python train.py --num_hidden_layers=14 --hidden_size=640 --n_experts=40 --experts_per_token=3 --d_expert=144 --d_shared_expert=0 --hidden_act="swiglu" --moe_layers=[0, 2, 4, 6, 8, 10, 12] --router_score="softmax" --normalize_top_k=false --routed_scale=1.0 --balance_loss=0.0174 --balance_bias=false --router_cosine_scale=10.0 --init_std_router=0.029 --lr_router=0.000516 --num_attention_heads=5 --num_key_value_heads=5 --head_dim=128 --vocab_size=15698 --norm="rmsnorm" --norm_place="pre" --norm_eps=1e-05 --positions="rope" --rope_theta=500000.0 --rope_fraction=1.0 --qk_norm=true --attn_scale=0.14 --tie_word_embeddings=false --parallel_block=false --init="uniform" --init_std_qkv=0.0284 --init_std_o=0.0 --init_std_up=0.0284 --init_std_down=0.0 --optimizer="adamw" --learning_rate=0.000621 --lr_mult_qkv=0.7 --lr_mult_o=0.887 --beta1=0.95 --beta2=0.95 --lr_head=0.00498 --warmup_steps=403 --schedule="wsd" --decay_fraction=0.522 --decay_shape="linear" --final_lr_fraction=0.0 --batch_tokens=131072 --max_seq_len=1024 --doc_mask=false --train_tokens=946700000 --max_steps=7223 --dataset="wikipedia_en"
Below are experts of layer 4 (counted from 0) of a mixture-of-experts language model. Rows are named router (the router's row for the expert), gate (a neuron's input weights, with its number), up (a neuron's input weights, with its number), down (a neuron's output weights, with its number) and show model dimensions 384-447. Each number is 500 + 25 x the weight over its row's rms, rounded and kept within 0 to 999. Numbers have three digits each.
Before each expert's rows: a language model's description of what the expert responds to; "comes before" lists some tokens at least twice as common just after its tokens as in all text. This comes from a sample of Wikipedia text that the model never trained on. Tokens count by the router's weight.

# expert 4
Description: Line breaks in lists. Line breaks and the hyphen, pipe or space that open the next line in bulleted lists, rosters and tables.
comes before: "-", "| ", "- ", "|", "2", "  -"
router:503528479487524486559490506462480484544518466497560523485534485561551499445479470502506469477532511492488480494509490488485540493494421548492529459498482473491453473507518499500497498524498533
gate0:483524489534486531525440450527499513523531534484490477528487536468501458485503517483475510491525479554477524486493506488499516550483528517500463510531531520523449485503547517527500484508515469
up0:496493511564474513524493519483515517558512496480511476513541482524528485468503504465491513533518457534430519469488491432499535520462496552502514485516524423494477460510539458496487509517467523
down0:495502495504521509514487509537509506507525533476464492546499486486526449487464488480492527561493476492498502533492486515535498489486488521519491502498500459517494521523520503503553529479447480
gate1:459512495498512517514443489481492550473514504510528495518480489480516455434501484480475493470515505524497493486501510466490494557483505485461481482520498521463487455428465523458550474420497496
up1:490514477482522481492531486542575513473497520480514527505458511523508511489508479464538514502523498507557531504503461506495525476494502530502489527539530469521535479446485512545484462498460509
down1:485502511535471497464500492509472489486494475525507478458516453496474549488462488510494546536500506570495503498511506518506537509498518485535534500462523508477516517535498501495495525482499471
gate2:477520496479503536487522534540525523504501519509461504502513546483484433506500490515504507501514526499523510512508500499445501503510475511483532493539494518478517502492538482526468517441488473
up2:469553512488519513494561555480544491500486526489498497510535526510497462520487471470456505504501456504518500541475497465462529528466457522508512459537484509505484489504552507528463463462471489
down2:472495508519526482483470521502461524515535485490482501507498449541499530495525531520508450467526463502473508493524483433521482515555487494503490494483528465545440488506495475532536503517472528
gate3:491506473533504532482505512490468532487518521509505486465522530525507453496473524490521470528526555511482484498498474473475496507497499510464512458544503506490545535528475515451518508482538475
up3:504487495501487467516520539484467526463505510522508493499522506467512463489452537530517567495446486484496490496454458504491470507524496532486540521472506542538490493546492472503523502500474497
down3:470519510513489501485500494525500542467509526494481520482473515493476464521520468504528498477504495449455508537479513498511460485502482512473511523545518515487486522471520524495509501489482506
gate4:498521494525506489471498469506496508494513487478461470472492533475503510559516484536473507471559498501469499529530554585527516515447504492518475535474488474549495488512535525489499512469523523
up4:482504513442500478476492517485514520522434485512491512527539490495483525494530507488539502513468484485511508485474477458432499490541506481496506537487483529523500518477448520533480499560483526
down4:498517481513481513518503484445472509517492489497509519507551508499505467484525489471471505491505503521537483532490499503493548516495451461537496516481487514528476516522490507522545470509482540
gate5:512513497482547531519559497469484495513528497480487493467489482501514458539496478495499499485475512548476531522525481489482516512460512518550524528498491512467491537474511476454509498471527529
up5:524507465485541496493514478462495495506535495523506460503501488525535497526447461449465493444521473554534499492536482443477542534487504534501511488512494530503508522499535476460524478507524515
down5:488473522520444510488537476471527499481533486521472516493507449524482521473509498503506513495496482454480490524477507518493511526533535482510510467489531540488508511519452512509503523510487524
gate6:523511490478471493487509507501482493546468520495493492498506543506515481523468494444495525497505450481477531468452542514515468448490476520511494494543513475537471509526504483486499508469474512
up6:532494516478491509511482536487497503540502479501517452462503515502514488520451504447458494508528487472511535495487526558529500468484507467497515478547476459478471497478477467461520491476499514
down6:507461497532497469488522527521507475510516522557483491485515544489523485498503521511499525528504464495464531471467478541487504508500512502521471523545510480546482485513519500517477504485508505
gate7:457534512525510487492542490475502497490474501500505487515495508482501497497480469528497507520484530525440506449497537493530500486510540483524471512482467527522487486526479509454449483507535502
up7:442516486515523486528500495519485473479493491489493490506517477505483491486506498487498547521527517526500473479456511526494510468519475501501502503451487502566471488530476501460452492501489508
down7:523487520544494536512477505481508481484508508493534522458502475495433488525504448477495540471486517548507466484507534533471488497459468482478521500522486524516482529508504497499475515537498449
gate8:475486491471506485508518532518540510485495503467477504483524521507506487502491492492409485481515505496519486534476464480471513491498465550471521470533555475507459499489550510510518525486478515
up8:472513496494462513489502521473482512484495502527496480514515527527486506521437494515449513535505545494512508504471493490508478439529509503487519480486510504516496532506479463501535550506464496
down8:500502503478531510466422539528527502509526514471481530554531503478499497479515475511494495478516511479510493462445483505538514524521434488498486503529509497515472507460565528522512498450496523
gate9:563458502480454520499497482484522521540490496483468494538498529494509502539516542487478481501476513545492550501485458483460531500495529487516529500491537542519500509499506502495533506531510504
up9:440519494489553470484540518542504457482522503465501527511467452468457529464508498502487539514509468478486486459520548539542516476512521532489472526506496465482503506497469500514498493465490469
down9:522470521485509513527472504491528510542443494527460499510510494460508472520511491515505491492514496520513515553505468487434531447514534487510492487487471509531463543525485491519499501536475509

# expert 9
Description: Sentence-final periods. Periods ending sentences or abbreviations, often fused with a word ending, such as s., es., ing., Gov., Vol., Dem.
comes before: "\n\n", " The", "\n", " He", " In ", " In"
router:504534483552475467497496478464548496511492492504519573532493486496523455487520520522462517548516507490438496462534456539508492492493483517481461505521484529467507482484490539514503509505458488
gate0:508510493527494498506473499505555536473482489512496500498469465528535479484541532533484485488451576516462488509498506530489474506501513463522487512471527493505519504501550453547515499454500506
up0:517475481476520525493499517511454477513501480474495512479515510485493545547458491452513488506528477474517508503488509483506557485516509514522518448505475489518501502507503542461520512516525485
down0:513494515516493501524520573497528534464475512500518496510482481503521436514511475540489486536473516489493499490465526471507506499508519471507481451511503523478481537505516481502510491453466503
gate1:553507538504485474510507533457472482506486516523508527502498472512488485523483485488520527500523473492524481493480475512468495507463466537512517442494474515548496426549504492546487536489540483
up1:470490461460501522519522484493499509506528491487467503499455444517508509494482514498521468472474535529467553486514526508472483497554534498522520494503544502469527516496507510454492496503481515
down1:445508496501503527531503499512519446551509469506522527510448471456529497500490510464504476511490483490498494487474506519471463526492486514479494555501462531471513492533516478532546499501489538
gate2:486510449510491519523489530458456480485488499469506521501526513523513477503482495510514440514476496497484513470505515479491491518544472511496460551507504500460530488565538517506525509457440469
up2:485518493472513505475436500509536481493487484543510492517491452509488520498518511516521525525491496478498476472474533461494531491513500503511487542483493464515488506527476526484474549528531476
down2:495555494513486484557501466503476510527484454472494528483510538537516505525473506489546453470523506499477523510506501530519491518512474464472478463503482520511526480503562536528474513502466534
gate3:504523516514485491514459469477507522484495496504474505518540483527512472482484479508477542513515519484467497523576515510496471490499515531488506464518533502495511496469522535469529507506470553
up3:519470485484500509467529518549498498489505475486522507495493512485527517534502532509482468491480488550526512502467513472463544489483441495503510541484469496483498489564502490560487496512517453
down3:460532499538498493502506478464498501510523498519475572523471448481530489519518456483498508543487517521498497525501417529471451526484542484520517487479501501519495479477493495518513523516474518
gate4:515458547516484507481491470521497503565505526485514494478509545482485486523540522521488514464511517524513482489527492506495488517523506465517531496525538505463514491533481516505535475519461493
up4:484489490520485487477485522466553525495511499529477476535516489520551489489506530495495515490500510488488523499511512469455504528554542537538498478509572546525494515483489500507478510553487519
down4:507487491517515529475485522525516531511522502502510479537473498533488461495470497540489541512518503579491477494476534482499562480530508509493510506517541504509520520439526477506518497510484500
gate5:565470536499511503526524493472513489464515499497500503495513505477494493455528485513498497500513480508462500494492515491475496492465505538522488470488511467489493511516543508439563471518494511
up5:470538498463494494469489515511488524533489501508499490483470480544501502537460492515531526502471531499535509525509487490499492506559503497509526537519481509494537499517461490541449536500528504
down5:583528488481472495439503491511516479510508531497518451480515480486535444522473457502493511492499527494526539506506554486509488527492524503514492492528513494565476522486480518469510493495477528
gate6:450500493484456490494550474495490545468491494476494505485474477482450467501519527497487475517541557508513495508502540491524460564478475475455495496507551478532499506499505522501493464485460516
up6:473504504529444451491547447505523522457440489463508500518481482481495466497509509504469500532530504483497499473503519525521470548460485486467495520520525493506501482479498523512487474480467551
down6:527530461487531547533463500466471513479481507478476447485515551498464515504510480484535503538505461489469480508532503515457548499562468497465515485473501495504500498477513470479533529506508547
gate7:491515504471484499491467472503518516455502505538493507493482493506489459542544487480516516475496514502525511513500471513488482489483514472487514536512491480509517527478482500494477517471539476
up7:509522511506506531543511531455507523517524512483494478519522464520512505459481504473467507518546504481468512490477518453479562460478548537492515477476542518496464506494527469476539493518494520
down7:521505498503513465462500520496466508460482507522502482517459518476470484500532504551498493491504524502529518511516486504494491521474529461474509493473504528534476566503454459479503493482554515
gate8:495507511495471486450520485447524505502499494553454519512468511470500512528463500473472500445503573525489514500504498523457477502497550466503487493476504573503514525481476465505544494536468497
up8:489492479533531524505527478549473517497535509470574469502481503493487491483520493509518474507555467483490488486511489522479523518489475517490524465499482455488487532516492524449504497465502507
down8:455504485459523506503500500469507525469497503492491476479499458506513485458500518445481456493538499493455492504536498479525486523475467506506507532532527520534504512466548536481501487506492537
gate9:487528499490532498492505537472505510461483508507513473528539514457501475516538489504519490502472483498477519501460477507476506498507470508493494543494488526531501492451463515470507497514485492
up9:501506508528531475459500502512520489528494488516484526478501510519506505498493548498479514499515511469518496461511507504520515538506507494500496512480520490500509453541490503488501464463519498
down9:461494489526493486493491521485502484501515497525477519518513485515474468432468499532469530492499502537469500522475498471488502480500458529453519491470514476497504484453477476523468490578487521

# expert 2
Description: Table cell separators. Pipe separators between cells in wiki tables, mostly after numbers in sports statistics, results and data tables, such as | 53 | and | 2–0 |.
comes before: "0", "1", "2", "3", "4", "\n"
router:510538498510505509553495485515529486505506471492512532440509470560507507527472441484537485495518486485490494503513499530541496453510494517513496462518501449469463457505489481522498476494542495
gate0:469493498448530567506515491487487509508499514496511502471460521478498542547520536492525531490495533502532518553498513494412492494552467507531499518478473516497485488516535529512493515479530510
up0:530493502509489458501508479518520497491528483494502506535489504508550489494485478519491475464496475527501502476528494528521508537475525517455505481535526488505536507521497452531510466532487493
down0:478478529520530517531472502464498482505523485489513506507529505509517526473508460490477456539532504514481497466482534495497512511490490511505502443519497470500498472517531539476483473493546521
gate1:499491508488536540496443478495483488554516513527515488476473548528550494495485515463523503493524545486552519462491561495481514499486475429437486520521486456520493488512499485485535492465515488
up1:504485545434501485516506453503529486500529502507531511497469559513471520503480504502477473509470501498541524486517498505473510542480512478468533477504521504517551498537525521505515483529479491
down1:496533444456470486492521477519488494476494501509469531489520528531435507475494443510498515489511492506508468475505481507489498480465479471482527532464505487499445489479533504520550496464506525
gate2:537500496492519518520499539526502507521493495497541442518513457491489496491485537456505599531502488520463517489505488453510559468523516519511494510503517502496540508465511491522478523499481471
up2:506491481522536488488503557524518479485487502511511485531548459491448552533538520446521519520510464489492522462487460483516529473538497499487462492511508498506536467478488455522503515494481513
down2:518450546483450500529509473495491459520494456485462483493517475520480498504472479479502506511491549492532533496499488550499490508513498499483565503492458494465495479493519486494468500517505499
gate3:563468509488458512502541485479512481524523477501464450526476527486504507479491501481483507509445477477486543530411479459482550476533520533488490489504473496508481487511498475506450466502503494
up3:497463508480487479507470473489498523474529509498486510532519543476463501483462508530531523496515520507491514538460518465459546522525518523458478479504501501471496516540491517516500503543463467
down3:452479501517498476493492483512504514517560510494531476492507500443488522431488477513492499551533521448490491479509490450497515479511483499503475482450513485532472518501462494536490497470501499
gate4:538496427501488536530489528501460498520497483455472479496495520521468513465502491459519491498483468493525516522502439460468502502480516482530510502516499494459485509500513486509489475500507541
up4:508499476495519496499499508500480523470470498467487486516518514444469462530508487506491523498485471494530493505479452500487462480502526505483508552487537501476507513541504515514471506504524519
down4:501491467507515459499486543507486528537452542495482514507555530542492523449515499482499537498519497498479539487486525508490477536510505519493544494502532523538512508536550473470479518530465520
gate5:506512495479516525465469498511477541469486523511514477477503499516461477538497526498497497510502548510527490519509474483493487496506502450470525524480495510537499550472472506494500476442503511
up5:515500497542481482484532488512511482562521506467493509549483454492503528455495479514497530528492494508475501447511546484522486468490504540461469479534462449441494497525491498499493517516486461
down5:464539536475460512457469501554509531459522491495487530504421507506511464524533514473521505479489491505498494455532483510538498461468482465503460498511477537523530504486483510506486498459525505
gate6:594453508457516545512448499484511445487513552502501491484537535486525509518466481423481503506462471519495507543492508502451528516538533521506515483520496502463515501510553520494518488550513486
up6:462508531508499503486510551460467485508457519459487522520463513487473505532538540526515526489442504527499524470470510514532458501474463522497483519520496508558453519506536477467481479514521479
down6:498499487503532481526484502475525569521501491479520471514503469508519521512496550498497525515544515484504482459466540531513514471515541509531540477487468481495476519475503462516507499495493547
gate7:547507517498469479510519485521493493494484504545494459499488418475495482492469512466481547454472513493560470485536472511481478500530544517511510483519535499546503514505492511487520526519511547
up7:467521538510455487510509508482487480558487486488535501450473503534459544502467516460482485536535519496454516518502504489528519465481522520491500518506510470506515496456518529502525503496495459
down7:507464517512461482559505504523482457537531533506488501499463468539491511480481450526477528492494474513499482536494482504433487478508510498499472509501481476530497472550574476527482504512481464
gate8:516526509493507557478474527452510484503480513535506456490522492506525503473492527485459510506514493464488480492510515486514510493506497534493508510491501516491488477510512514527488505465513486
up8:484507475517492481495532452507512501455521528466517510513458511510500506533518493511493503453475539507531495497516516539493501493512486467528491510541519533530494533500497476509493505542486501
down8:504543490508497544512486511510478513494491539505492537446504510512537515529536537524495495439511444475507527533455534480533502493529518477481521531536492508492497525551523532485555526476468499
gate9:518467458511515524474487502484459515528473487474536496504484512500490491497482505464459498536561490526495494527505457470519468527456502475495485509482523518449518452464498512500486479465519481
up9:531472465536503477504473508489490539482498456462524533530478505451485489530521499510480475501525465522419537531522487501492457535504493507528497470497523493492530500471529498497515519505526494
down9:479445482516510531509564499433462495523495493543510481558512525497451508485490527512485490474531520532505501511524493469480470440514487504509441502546505477489520470527489511519481492535493511

# expert 18
Description: Line breaks, sentence starts. Paragraph breaks after sentence ends or tables, before section headings, and sentence-opening words such as The, He, This, His.
comes before: "| ", "The", "|", "==", "===", "="
router:497529463471528483508505477495505498537540458486563522485514513517500517462478465540509464545518491495483531488539457511489508496516467504481486492511518475483514490506533530545478511536493483
gate0:486491509503487512535467529521537547483468484534514497489504496506484461530486473482503505486535519499469519503509492464564473536496517472476508498496467492478494499505457517510489529493539489
up0:493507491495507489541473527515504499506461485533492454506500512515524488504469468495511493474523491515489500500516493474519482532504477466503553502493514506515523513490476514537513530497484469
down0:521477494501491530508501481524492477477538488529492500464524550543472495499507528457508471503523474462507451524473540490460480502489525542475515502487497513502494462462528545485466513540500521
gate1:528478523488497506471509435476492530459502486488487449511471511499524547517483507513513464513480523474475517493489509477508453507518512498495534505519459515509526495479528496475493505504486498
up1:490462500497470475568508487483540481536503514489475500508528474534499532558510506450471509520464500509551492515461462516440508505493503533496526512540484493489487508546483522458466507512475518
down1:542549486525537497516523497443485507509486509490496508474502447496540534459499480523497512508525551470490502519493497529489492489487520482487537471500518465478465559536477504521503487509489521
gate2:495526505504491488490534484478519571470532478516496479494508469513491445550482530500473515512509505523496522501500496512517502527524499514495487439486518534526506507505436493518540528479470481
up2:496468467488541507513486518520487471489506501470505501520527515473500514434545496472506494503519517471514486503518523506466536466481508489488503510504469476485492491523534485494484510527545541
down2:501510533520505467610502477521468479495476460472499506511535469529513537504470501490443490500475471531499454563521481532454534497481487514517476493472493498490452465534463494473488435499470493
gate3:444504530525481457526531549489501504450503495489473470515495532555503464506509534536487499477467515512525537477495482496514524530545506506441458498478530502487478499520494480516512514497482466
up3:473495536517500495507491532505502528466494490488505499534503543537488479497498510523507490499440479510554518475503471484515477546504509498484463498490542517450513490502539530518520503497470446
down3:516482461524461501486513533472483495473484507479482539508521498506462455506515503482517498526462511482561510488499539502528500509498490444469501546485470510469513503492515450484474514476505578
gate4:478499523481462483478528518511503515503509502504504530501448505453465502528472506534540501500459488507522518465480496566519451499464510453527487517488440514505497536473493516455535476492494524
up4:457537500507494495513528517500534509498534524511504510520520531501499475535473491523448456486552506477518540540456483537514499554466498530480463463541483449508539460508493550522501512495489545
down4:513471491509506487518455461521500537506500489492468522486476492534466506479508471505484518488505525469478520498518498531488488508522473516479476486535480509474509525509529538549486499522520497
gate5:493483476477500543521516495519521506527514506481513472496527517551493517500471531462513490510482480514492457518519493534470584492514492509507524499469508534472524513530523483530495522527492526
up5:519496521484507536513482480492563501522482497491509456527518534519488554490522482515514510526524512472455558535509520533495527479473501470554477500567488497463526504476512477497494518483513526
down5:499531562488514482472471475490464492471536520486501478498492524484511511486495521528475493491516506497554550514519519459536521527504490501517448487503496454520468541496537515485524519485546483
gate6:501521484520524477461505478514516530509519496486496514453434482473497463480494552509466508509508500519515555527510497497513509528496520482516475517523505508459475512449476468470525506490572512
up6:532475498490499504478486484509533502544485500525510483542507534498513536482467492528498497499521496462544527489486521510494472478497515440521484518541464476480523497495489515497518515486530518
down6:489501507498517520458527541477514498483478514458533536513459484534491511467564526495503571525524480523528512495500486523538500477463484502529494499552510521496489462506474495499533492478537474
gate7:489465529510516498482517521552523504439482499487492512502464511486443511526529550511528497490485508516531496498517520515496492500488496491490521504516497508515497507456460494453491478463522458
up7:469490479492513508497495514525551470465490492493514529499529510486487516487487498551474516530489519513539550515541488514521478522491502490454483512545504520509513474461506545513505501508520460
down7:488510513505458491488495486523515519493504499529486513473494470445458505525530482537497505475488505546500495499504478537509543466477508488511463508481537573485510520503496507471496481473536504
gate8:496497527530515522517512531510502480496520476479466510466434509445449539494531525532516527493472499494521490456458484530526510508480485477524470530482484532504498488475519487505495482458505500
up8:524517506529504473507482490489474549493485523520492491509514464550543455505496502460493492473525492518473477497523555487496506469479527508500523505484491489510473513512495473492514539523490532
down8:489481543490505515475504502452520459490469500473511458520544491533526490464450454458459475533508505494505488466517545471508505503555529491470512554470493502471464500471480430511562535520483528
gate9:498475500521504528475491489489455540462478520533499536494513509500493459497472530507466507476486545517542450459502503477505524495483458515492501467550480527483486467505479481529531499476470503
up9:514490455467528512475489506501493510528528475521514510479498502487522458475479494496471477489536491482538467483537497470514530517486477467496527462504517490497521493482496508542489538510487505
down9:498467555532501560437501513467493495491452506431477463458498504469510483499524452515541473501490513489493526504519482540530479508492466502506462512498539477474492485476556484477488480515476513

# expert 12
Description: Digits in dates, decimals. Single digits and digit pieces inside years, ranges and decimals, such as the 1 of 1926 or the 2 of 22.2, plus later and first.
comes before: " | ", "\n", " |", "017", "014", "010"
router:494503507551507490530501473468553503535502480506525522491511481539501484488501460504496485540525513501449540493537510464486530458515483532483482484464519468486506470521503517522476509520500472
gate0:507521500519506516465490500438553506507503512480474483461512474496477474505536504483480528487497511510518493509517493461477502478525535511531495480504512519521537449488530487503444529542474489
up0:538523482541501511500494487459540506522505480513487478457495477512491479518510541483499502491478526502515495523537500468481508488555520483551492470478512511521567474524511485490446544542474475
down0:520451547475518521485484527501464493500501496520547506540514506511506503491498508517450525460517507541520494454494494437545487540528512522484465505482474501504484508496509514498459508504501515
gate1:489538501521539480492473524517473493481504522527521529504549515477479507529520530506480523470488488512489494492476471492488490500549506483512466519471522522518474503461487485531502501460472513
up1:502524472500511493500495470530521483478498496498510525554545489496513501516492523499501498499490481486459463489456495491542493494544500511497465530547524481537510484503496521568491491488490493
down1:484493483523470490487511512487484496495489491490473499494525541524525482531521480492523508512502451466482540476467531508544507521515507472512497520491473480511476501518524495539465481496530478
gate2:493569492485502472484484488473503497465522526492538486527470478481518414512519485520488460485530542449545501544530538495506514511518556520520499508526528492498503497490507512454504475478525523
up2:471468498471489510504500424512522504549500515506479506475515492543455543493463471519467499511486548485499496496485479540523466510490467439471482456471510513479551498485469477528559476520468546
down2:491463500486521535501520523514480475525493507500518473467496514483489512536514502481498508534509490472493524505489510514497482504514508525476487488554498464462513516532506525472516540499489528
gate3:468472515512475512495490497461488487513513477509498488481502472499495481450544448532484523500509518512497495495482498482514467514512481489513459547489503503511515483497525494508440485476488505
up3:522537502514487485517494523529491507496496517477508484513504504537513496515493533477550488524503482463488506509488488515516495484520528500479492431497512500461526478502480493508550517546526500
down3:486494504461494507485522479483493513480463513497495486509516473481520472504518451487483487538490500477502549517538501488526466503511521497514466512507492470530518474504472499528492511474517510
gate4:490542488523490499475475501474457475490520491499497487466524473497516490490496524476498506485549539490486481529496474559514518518459524501504461480510471516520503478482496510480546487485539437
up4:527518504485565521471483532510475500498467501497503461523514540534480488499500511490514518499504481446457507533513482459484492492478472516486445461493546517540537514460510490501574462515495498
down4:490473469550494524525496506500500470531528501506487504540512482501498516481508484466495502508537515483501499550556467541514514509516481519523508470471481543497536430494530458457482572482517525
gate5:492448516515488486508443492536527504529496443496479468514535521487479448503490475490467509527543479457444503526500478514499489507531539481495489510500551453509493466527512497537432503524499480
up5:483502472469444493479510487479523495460480498528477496493488482476548532469448477559479512507462525499536508500499472460490474499482489490508489494508521514520491501530473544465559539466495504
down5:486507470511517471492494490498430484530462494480471490455492495488478491465528495474557515479528524492485478481533492486488496538517542530458512506513501479479542506519516517512469506530508521
gate6:497471509503560509503494532449499489514532519493498531475477489505531517542507511481520500487489501493541490514467465480496491495529487509487502478491502498517472503513499451506485500519494496
up6:484573494456487516472472512494486535455490510500504482501530489522485467482522490523462500494493505480488501535467516543536480523500503491477453483503521535476500508489520481477494529474510553
down6:524467495520503504507529495508496483478527504483526517471534484502502522516513500466494483482495504464463476496473494507480555472485524479507525499544481530475442515483541461485528532486502491
gate7:482526519497415479497488515526510517504496499533455526519517500509481528509495506543537481459512496517464495516519525524533481523454518505509482436535541496525503495455518470495527508539509507
up7:500480500429565516458511506494486490510533516494514485466454509487495499486512522493484511516492512513545541473456492508464532511532489489480510553495471494462487531569460536516495491448482482
down7:501493479489503509500490527529463509463523524509476490494538505535523467464496469500532488488491468496537507469503468453473515477484452514491434477483465475469466488456486484473488499481535476
gate8:511489496526492486519527506483511501506503512509515487474518512508495481502503529513514534513506474478503504479473496501538515469498490488480481505502508454517502481488502492543476483476517506
up8:465469484471435469514486527532495541531525494476510532510536478475509458531556485536528482498506521539497544516499485512522460469484507457474501533486490433472504475515492501495448479493503455
down8:541487506427478530449484501503514562545508490501474544492482459520524518475481462507531478511514525491514518457460534521536515517509466490524505515513480519441528481506511502519547509471501517
gate9:493516499551487513534508489485496540480521508489499545514484510493543468493549517525464525510522505518494495479521523566508495522469495468519500478492493520452481472478522468505534511484512540
up9:505522480503495480506524506471489510503528521521523559478451449479519486478489533538463500518491512517458531481494525532491469516509507451475517491492500515459489502461457492497535488486497540
down9:507484494482504497525500477509500477512504487499513481467523521492480487488507462510514510531506505492498489525464431550504494502524506488491510492472522437517505446475554499504530491506538502

# expert 39
Description: Trailing number digits. Later digits of years, numbers and coordinates, plus separators in tables and times, such as 2007, 3732, 02:20.
comes before: " | ", "–", ")", ".", " |", "1"
router:448487496519483473499460476489530515515501464481512530464516514542472500514467448524531472529551506530510551468514471494496476494508493462491497511489499473445490459539486489504489500453515436
gate0:496497524501459522487494490500502526546468507489481465504473508496513496505551465497508529489492459520505501500519537486527497553498459509497490504490488464503512492523498518477486510485503501
up0:538516499466541518494495494455497480473550489508488518513538453461470454511502513518503473503500540496487502453469458504463509498492506526515458498503489537502482520479499511499486486530475518
down0:461517520496449492481520487493514489485497519468501469482490475510511520529545493496496493502534533532480453504565500498522468559508499496511479476505498465502505440509488486485494497465548537
gate1:511517480484500489492526507470467461490494498478501474448492498468528483484532528511511511455515464556481511488504503533482486558484509491499493490523487456524503472468495503439447515508529496
up1:537503491497516509478524520527507516480494509509462492481504494499499504500505524473500502474514512562500506509503529513516507513503529513480499488517463452490482497503490505485459518487545467
down1:476519496505481506502518528505451494477499473526541481504496545537540501468481509491524529546472481478528503492474525494522509468494505546466480511485521513488481513496509540541495476493491511
gate2:507491494470513534491499516458466514495505473489475499458492511504477493518457475504533482455518523527483493538510479526519489558498507511503535507499492501467519518539490443485497492483512484
up2:472488510484497491479503496512512472537507533509523505493500477501485502465499495500498508513527493491544482475505506479493487462498450521518507476508485503503516476474487522495489517483523507
down2:431483495559469469476499487524524523489535517481468476503468461510516542498496563467447505535531506506501506481471516553513496483488504480505475485486539501563508530545541520514468539481502483
gate3:491517511479532512510483549512430526502516504479475466518474510488462503558501513520517494474471547503504506511497491516546531507490527505480487506453486504498516507498484475496480488535514476
up3:475494514485486490533476512511472518462482481470480498472459523519463518524469505507505530474442544494511532559490495517520484498525532478476530519444520485509522536513508470510477479531509474
down3:496508490506448568528480470440535469513485473497488524489542509506449527496517500505489485494466491485534533495513538511536509499502505523552536513460493480484524494503499451487545476544496500
gate4:483469496504510458499484537497496486481516515499524536496526507460489526506505494527477511495490520551556522513498484472464482533506492517517526544495491499518502518604511470476486515495490477
up4:488525513522512523516562496530500503488445489493503467508514489534478488518497495513499505494489509448520465478488496531511527468478472503497506496512478489513459488484468517524491482488503500
down4:489478493518525548525486470514481509526515554495487543462495478484514504523504482482479492426512537530463496502497492495513480527477514518506535522498491478501476551453499509443521494504475472
gate5:458514544543501497469500502505473465492496567527507474485516525505487527528472522463533500490513486453504462459490499450547529532474445496496507488499477494499471486460508454504531511473482507
up5:465484543490468488475489483516460439489473562459474492545525458499462519494480502511524498516522493462473514482472489476529500544486473513510487535494511497492482475474501534535504460505509532
down5:490501477516496507487465465534484466498506481519493500488540511535484513536471418484504497506475472494486541501496478450486480514558516503475527506456511457510531484522478531506502503461497479
gate6:461533504501486541480520488519441564484483500576533498531493498504477517551490541487496504535455526499483543512515488493547509528524484492496503507486496531500512544510485463458497491483479516
up6:469471514565446490484468477475488531489527518569509527481499512490521525523502507521519526501496522535518530498541470493497466536510474461513506509471522504489505518512517499472494545496482509
down6:509471536522512531502512460520529467521489549516503524515543471504516492511488482491496478474501471519507476484431479495488498510483477499525555495505534478510504493510517501520527486487520524
gate7:546515555515496471504491536491484516531467526561512487498448517511518493516509501504474451498480499511495501517496499493499502544515509482521471460483517506486542505514499474495502537529489493
up7:503489435471523523517484439501498459497583485466490512496551493485492511507503515492504547483490508482488506496525516509496505500492530541496543518545496496542518506523527516491489480503496483
down7:517516492509492519548534541492482475514506505503512492459498511494518524531507480481481511482478512504497522494465503460508506569526506513500462491498464521458533540554507537518530510529502488
gate8:483522506520517517475481493489534484471495505489503470537512491537507481520495480481509483522508477496508517508470480467471542526471504517481437502519471497472518502537513495537518479502505498
up8:471507494541464500473499479529486538511478471551510498525488508509502517485504490422501543533465503498484487478501494491523481473491504476479500508443547504510501490477502487493506492493482502
down8:494516526500457496495475499484515498493491496506459497523555505512564585512506489514490474520495525501535489527519527509520499475480434518557507487477556525530464476508511500485491552499469502
gate9:495491527525472528503491512509496495473498496470488484501528529515480480548481471481531488447556471546506490523513501486467507512496497475456486488495539510473492512483500541498512552473468469
up9:519473496479517472514502500491474490456534495537465483477530461558512454448490512480514502469521528476499490506514482476473530478520507526526466482496507498506515486483488513455509517458521483
down9:525509492458458526439541526538509532486450446477551486461473517523471490517488515499513508582517490472512525476502539527492475505494485502518481456534512523466524495491508523512471456498526525